From a checkpoint of a small mixture-of-experts model trained on Wikipedia: 128 ReLU neurons an expert.
Below are experts of layer 3 (counted from 0) of a mixture-of-experts language model. Rows are named router (the router's row for the expert), down (a neuron's output weights, with its number) and show model dimensions 0-255. Each number is 500 + 25 x the weight over its row's rms, rounded and kept within 0 to 999. Numbers have three digits each.
Before each expert's rows: a language model's description of what the expert responds to. This comes from a sample of Wikipedia text that the model never trained on.

# expert 40
It responds to: The ed ending and participles like released, built, based after was or were, plus ed inside names (Leeds, Meredith) and Total.
router:503514464511515486509460546527462532571560514480488502470542475494485501493475536538490523506494497517509569502518507523487518481525474479517482498516541515446487502525478463535467510475480468488511517506462511533461504504508520518491461528486468469520461477527483449514541516500513502463510533515514491479504477507527456490523476503492487524475521525526521487522519473479527504506508480444487480481524440501490509492464499499516524489501522464456444466508488492483494517507520493497518550517470509498449546516528498493518469479520526488495492522480469527502499527541484525458496502481494512505531510524490513492443475502501476520561528554492477511451488462461528482488528489521511466444515481521509523513492505476509490491523516464486485535498526529520479497518476519
down1:519513566494515503479461444464490478471526509498529531537500516493478520540500529500499490479517540472514482503496507482486510513490504495494505453450489504465491517490503558475470538487529496491514492505510495441486499477484494519548486482476498489480497500483512532497476560526477480439556526495498500534513467469446531497491498507509508494499493495442505467515479483522503476500503516532531518486488517507510501471516464508483493478500462505458472465487483497498478484486460480554475474525489488517551494512518483496473500499550543475469474482549484465534499500498493495453498477547461505469537468495491505511509489493502510498500498517487496477548457475497524539458506483534500541555501547518525525542496504478496508507500566544487512535526463498513481526530481469
down2:511512460510518485466514482518470512538517462513463461515465519529538547485532504553478503482523491496516495492497484523509513487465481488519536510484533496477467496516468499523520513542509508512516496496475511447526535501482509468480462511468522513478475484509501516480515487532520498537512478531504511549480465468475513557519483479496520509442445485492506516472509464519515534510496485503529522445531524469511501520479532556500489491515518476416487534487470515476492492500490471492469517492474507503509474478519524511547531504472502484487526476500507531485487480496472511531500525473469500502450520509508540506469552507506495475546502559572481508501475487483488486515541519466557498520524525485494474514482522462478501501474537536474456477515484491481474536521496497
down3:547529477484522516529532531500507472489489461541437508487472484525507500465513481486518479508501513507505483517521495497471472528555514469506521476483498539499468462544530477505500471483473485503483506485484482496475490472536485518483509496496486498455518487504463530518558465505539517447517467497510518499499510549519537509523467482514496481475511532497468542543474487489500518463497500508499486505451567497499558521529480523516487508495553503485501500480490452488483523429533535525509557520493496481512475495546448474486547496477468513522470500506503478519493463497503473476505512453487542529497493526481514497551515470469492495496541438484485484505504516491544521509489522512476507493512475511520521489568503504485487501487529488531466527483509493513508454495483498
down4:518508506537554500493526508550485528515520501477522501504469457496484469516521495489492492502519532538528503459550486521470468486527507517486476484483446531488495529475506543505426472532502467506468520505538519468481516518504468487529523504488506484548513506432528518538494528530513494471478499510507486454508498459496505498521475487479521479548482510506520492503509474495482508474532479519525503474527517468521528500531566506516500538495485482509486499533498495488449501446481449493476520500520502487488502509494474495502496474501478471479512521505478492559500516507500510443455518504471496527483451562537493468486541517552481514473462514458519510533460519482481510474468487506513501531512498492493481502480474434534534472470511483528521485509478525529487512506517525
down5:552488472520491526531496485531506516528459475518491486485498487541535488527511492493461492494499485480517527510502495503506535467531519484464507475464532467457490511496461515490490530527490475494481472499486472526496514490500477465488459484515493494509496448499483452480509521501513519519453508521501485505551497507522495480529511473493515521498516508519519536527514462564505510513464495485506580537518497517464510496505516493485455511513483475465506518514549470510498513502538486495491505529480453475481509504554501534523478489501478506459511491516481496528503485518417504474512469529514462535530482486503500523494551525484530455519529546567487460455488515504539458490527479504509457532499471478512504529544457531501494484521468508495490506455477540496517514487455489
down6:502536474457535520516525553524442446475492527516482494500435530527455445479514514518536526524505532543500497485448512535472508490514515509505551509524487531502509517459542493519512518443503548501491468495470539490489481462522503478484513510491476483481502511509485499507486517522463514500487524500490481519511503490509507499465527482521515521542572463530450483480475514520476478510493471498485493549490488523507475544515518547486505501479561490460490485496522481498488492499525516491462499481505512467447492529502500479512471528505505487522505492496489480468471523539533446500526490488508499523459532512500512477513468526535511544508471489514484506498531430502473467491458529499513529497493498513470493495505459479518483542492484527498522508497470520497453511538503526
down7:497528480469491523532477460528501498496454475466471509520427500488494560465507471473455529474501539473467496514527535498484458491488513495530455541533470520518518489471471524517472466539528476516459472501493477539505541457490519521474503541497500488487496468478482441473520500555481530548525582486473484489481499468506495509510457473462488522518511515519461504480499494491472482455498495554486485517537503517496473484565483475540516545465500472467495484506509516493523525484494520493493542517513502502484500460502508452501495458516480526493486491511523501491497518501506503491528509516519508520525499542513472468550470495514504541496490487537489474467540494527485512498495529483476501503501489527528524497515520534503510527510498491490496561504506502510463523498485481
down8:552557534484479489520556496520495474463505492516479503503481494553464515466453474554509555500523489526510487510510539524515477463480547470466490487487507465462537466493503485452526490488470536497487489465467486534494491512490486490542473496524485497480472470538523543482509545507526531502523473533479527482506522496498522490474509519512473481465547511521483478498483507518558546535550468466516445527440514493481516479475525484474461466513498461500525492506528463501477494511492486495515481509514467492464520525490541494488473500528488497480505474504491537502501519501478477522548487478527490531523518505521521512502487541493515502502525489489532487474530474519514469478529515476475546437504523486500499479543494512460518487480509504513478494544534480498468488506506490

# expert 15
It responds to: Lone space tokens, often between words in titles or before numbers in tables and dates, as in Light Heavyweight, April 28.
router:495482507504473515497515517502501500494486464533506496527449511501502461474459511528500526503482486509508485548520484479478503486503531483516471479519502533522478518528501496466559483511477544421482503547571471466497502508487487530464530515548496479537510464480512538488498498488508483487477463440451488479493511505446453516509502510514475505585485529534508534476462483500497551517507535515528527536506478516495486481535557532474473468480482485531513493485510499475524479508491444484530457490493533506479490533512477503522492499498501522498495495497488479482478498490529505485499495508514557513485507511456502543462556486506522501476511509502519518515479496478463494494509490509474481515533513463529508513459497497517473504530509478516507441499510507463530531447465499
down0:506460458518505543507510514497516461531463490499488522502516475447532515489504540476529512484521527494527502525512502433516496473501461518532489489500509483494502485513515476505527508473464467463499485489504508549510490507539492455533474582479516496465518523528478477504469482496479473493520506525503521526533542499533492461494507532532508542490485506484520493474531472478444494505496495465527485482504469469515473486522539487465522521511515474510483444496525481532494463525529476482483497501532422511441502522474492536515489513564522510491489486474506534484537481508533525470484491488489515470495484484528467483497486527501465517462504474485521515473509508505493500513505501550519565487523457481517490499463484454519522508537472473512471536487461473503507505521529501
down1:479482473498457528485502521492508490463499513504463454487478503531533498483550524487492507506507472483513476516507494516499461501507540518537456466481542504524469469477494511475455524471484531461525470480542488475518529495472489463473523493521495452457479510484525528545510527513460480547492522527471521522519514483478533514535479507538470484495469513503481496541505523475471479471543525493515502520483522502509506513470489472477485482512543509520538489504435502531519473485490507487503453491413516517501489496482491477494484503525499534553532495507485499483492526545515517506484493483484498511476504498533445499498493526501515516494475513485491511483516523498491523510460477501518513555579489519528500541476531482493502470452481567481480519454496487523460522515527488
down2:511500504519519509479480574480485498495485503506483501493518507496498507449528486546460506508516509488489525510519506497523458515522529515508480508438500517502509482492480526535497508491507483505470461505507513502482499498493508493541525502492500497494565424511478476490513519520519473495516498466542516526464521508455481516467451452481569506499504508488480498485455509540472517498512496520491477481541516456562519476510564482510549496484514472495518519537528451484494526489471515498517504515471494503482477477526540503521468507502507487538486483465446470511452503490497467488455528533555469477505486540488501476482537452509484455527543489499518548547479507502501489521463495501515519490502494474549507485526462518493485464530520501512509492526487489518517459490470466
down3:489509509484484516487467514441452505487484543520467491489507510515470549488500474504526490490468540499491465544535505516491505563483477538551557531494457491449481513508491548514499471521481506484534513510506503471508519501460498480513514468487556529462511500499461488505523522504470477520479437539491491490505501492521522500478461480513491541476501500455510518475485499524482490502468491511534473477493507522470498523504499481513481478450484505489528515513465456534486508572494531520504453473530480467464478499507513511502461495497538498489489492478503504473521514475493517491496518491531444498505506483548501498519510511469483466557505467487506502505472497494497552524506507528476505484482530527561484484504498469476524556493515506528446507512499490465516538547468533
down4:470552527515511492544530548497530455522463506521493523504495495499499457523430489529490518493501522480483475501478498515512509479496485524498490486531510555525478526467438538506563492507475491529467507497536521522490466456491518492530463485541456509544504515485523478530502513526479502518492495547523479534478484469485500528527552511519521475498496532452463490464515501461515538516524492468511482467508553476477442507489517510491471498481486493486502545474472527532510472485493483496505527530441505477514507463498508506535496533477503499483502432451521499504522474499496518503493511433490540497499503477457526546486525507451564511485507465473463483512473512485506503472497490495498518514514496455523498478487490519508497514507503503481503526478513492474510508499511511
down5:508482480538487514504479486520466481516538502525507515483506530540528491542460534522511518525494461543530490513531495495489516508486469493458454484505479496477510486477490512483504527539501492491491489450509505477471459515487482505501528475482533467516472497528491503543453487515510489513498497489549559508534484451548496510536524481517509527471499491496502497471525520448536456480476506480507504529478462487524520540475502531480481527458477472551502485427473548539487514500504463509493525455498496517486514542503509460486462483521500459499496475509541530480529475503527495507513546470487510516491497523466481504499501548481541496550519496505529496469531495516507495486459465509534466528518516493433514514452508519538504509489491502496469494519494527514495485497460441
down6:497503514549515498478518508497495494497497499517480524472504572475481514529512557505474478525495480493497510502506486523517493529487454491554508468481510513441477521512501521514479491468496498440529515526488470475496485500526546503505531533499505505514530454497521456478490526548521510473455533550503458496518527484524512513514496527495506494494503470488532501515519487515518510511517531538469532507438520509513495493514456488514489444503461511493460497510467479464483459479513490532510432480511478534501498530513455510483497504455487512489501541495477506516512495515497494513479478490470502516510556472485496507542474502491525457482504441515498475508453503518483492527500522521543548505489461502481441495512440472478513535474477519488573500510504500491493528506459525
down7:505511549485480466514540498482510483485449478494453502512507525464525516492500522488478499477520461458541489454498517478482474547482484478521506494461501501524482545469502522507520542512485511513511457503518469459497491463505450483541496485551455498462458450487538473502503540510458526484468510500510461502520523463481483462531502525504506482532511500524500448486508478530475501519509531540548526490534505497458532461490485542459482450503517498520475527482520492496531484513502519486487535516531497511475472491511490522482473514486477504526554492492516518536493517486534480503539517472494526501484499523492525495485498482531524451522453492547562542509513508513524509491495493485511484491480473486518524488525496443468473495545473459541528516510498515502480485488504467

# expert 55
It responds to: Middle syllables such as am, an, ph, tri inside names and Latin species words, as in Priam, Lophostrix, Corsican, Ice Cream.
router:530501503498495509453492479517508501498531524585512525540520503502487483465464465491510531481504550495486541462527478486491478492508507522533508484484507491500525485506516495514558482486450449530488516549515528531488522513494453453512498483483522498493518497487495501503490510503498481489533465441454438491472494512485537533564487526503507498469470497453503513459458472482464536517488504490500517537517488506492491511495502466480521477477522500471468502511496496524514513536486496528501514474456451471527517482490484500501484545532482516535472502514503514494529497501496502517481521479519516521504513461450486568504496454508509523523486554499451516516499503538500514475501495512502471496506447502502477510509482529475527509570493488486493539508547445513513463469471508
down0:480497506499517525528525497527478509517530485526502467563505491471514534504500482485478509484488504461467476500481508452481528505488516568525536512505504508498479512506506472513511520507469491514480568467519481473547494499504467474499497458509510474456487481505465503481518478519459429454497487502513484496503479496483484477515522504501516431543492493535524508477523541462512537505503485527520455526485520528500535468525475473509528524474537508484500475515493511459480516485477538474474518488511525494481467549536518514505537463468529505497494505486516529522488510520534507487494508541481526513516518498452490465475485455518508491506517468547487457511506503504470451488536493510513516535477474542498509539489477554471504468510466532537499500478455521477495476567510474
down1:462521506484463477552510483484486504526460521491496470509526516498500535430472482535468536472471472521513483517541486468523515522506513497486502491457465520506516498462481505522511507524504509496504488551477481497537463518520506503494492494519511488492506529491475522515558485503519506506485513511526458464495499518479453508549496528551517482440509530468498488519500527499523504479508511471485462507533533479479523459532453490527512490482477485490514522517534524502479476486541521483517469473559485545518515487475472518475525491527526460490528524462513526473477489532527483518506564511459512484532514458551478471502490518523469501488487520518526516466481470552508496482478490510509524453495499516463460460482506500446558532480500509465489511505525504538514469483501506
down2:551506475514520491511513462497505483482479498549493466553499480467552492471472491494509459529518546489524489477505464468482520494488502546515463507484512461516539530522480479492494494503514541501480472448516524512498500523510454514492481473454497479540479510519502510485508505469471516514480542517483502534476493535513516534501528457472481506509491414565491445533488481546488498530557471504495524520496525505504498529505486505474502474531488501548489496503479526475524487483490517533540479549498484528503505503508482509485495521497500509505531465476498465473507502491509484454482533489518563514503473503443518472478542483489486505532489513531518520502509533478485481495473430480475513548485496515498501501476482477531499460524448531465510487485490528521501495541509509
down3:506518552506447477490517484484556488477509497534526525471531483500489498533471475484516501538446498494511485512513487475501526500521452474462475507459505519469527554467505542538517519533507517528501489492513494539477449421487499544507443476522519522507496526490530523505502506508518483539512535482462491508493488451506476487517529531487478497492543517513519520501471509491534470471496513499531524469518509475477506502517502519493479534470490519491431486483523503497463500523508500465533494484560488528515499522531520486466497454463491527519484513514495505514514499534476483525480501518461550461501540495527488512495522470488535479492537502481469486489453505513503546512501472504492449462517492550459502500470514476546493510504497465519533478522470504465470512485485506
down4:482522484500494552494498500516491479514481488511460510496496496474459498501500511484467514513483474498526516531531461482532491513487436475501510462528531485502504544506534484518535499489518525540552570510474525473514515528503525496496482481448537470474533474530493542448460552532541524485466501504521468546504485522494524477567495532518483501473536482503512521460454466479516523468470495510509499525511494492488494509497462476530505481496516541532488451532481514513506528489468518493513495495563492454534506506553448488501496503466491476485464501513504512486501477532465463520501503523471468509520459463533549505492521514490509523501499468535521466503485495472495495530487511471537486514505521535465535485501488521490508521512521493470535479532492471480466494515485479
down5:482522491488509471498525492470474507481511508510497494484477482552510508509516540530528488497543481532506490530500525467472476517462477495497539557520492470555436466567477467450502483517476543520497497482493481518491522472467510501529459541541465517502522484488510479507547487513513507538481500537509547500484514474476489503520444479504502496531482446517494472488519480520507479487504487513468480543468501491479508451522446480510537509477529476507512493496484473505574505521481441496494465535500492524524530513535518521482524538512514538505456465503474537528498475504519454481515480514515534478508555538499483499488484469490491521461496473484483498484527483512509488453534537526486472524487490506505497512543493505508509491542458507473501491478497523474506526509472498
down6:543446520520502469475539548481525502503510476471469472493527501465492540480469495469499509511479481525471478483537523490522483540470528477505543503515502496513550474500448465494473490554491483495508515479477528514538548515522501509492512502522538508457547507486488536510526509489488550546485495480466471462460506496462495498459484468521476512533500518524514508502477496526467449537455512514472492541496465504545459519491534525435515531537497482497478505499512514480510478481478487500485477493483515507488511515534568495486528526543498474536486540475478501513499500540474485474480499540489460527475502534536486494474443503487487499501518464503509539464498490522480499479536514515510521479530518529485496488536540507500479503510464469498507490516505473444508503507505497
down7:508491499465528495517453529493504491529482531510541490501502444491487525482478509517514497477488508492543497513493522540473515550510514467498483493472518517531502504501543460500473525450524504489533425528485513456446513452494492528474503527504502504512543583498534532540537524511477520504490467562499543453504525510502481498505521537543478502515543464495458501481458452493512481547496552524466488539478477504513498503510510495491485481502515513484514558492477491499529502485468499504482472532485505482493506470492463482488480509513518496493477547533486503495483491468489484482491499485431528497486519485460501471481486462530517521500516504477527483465459550528488486501494520476495514487482519495507518496463537493486515463485476524502552507471469477524496498504493469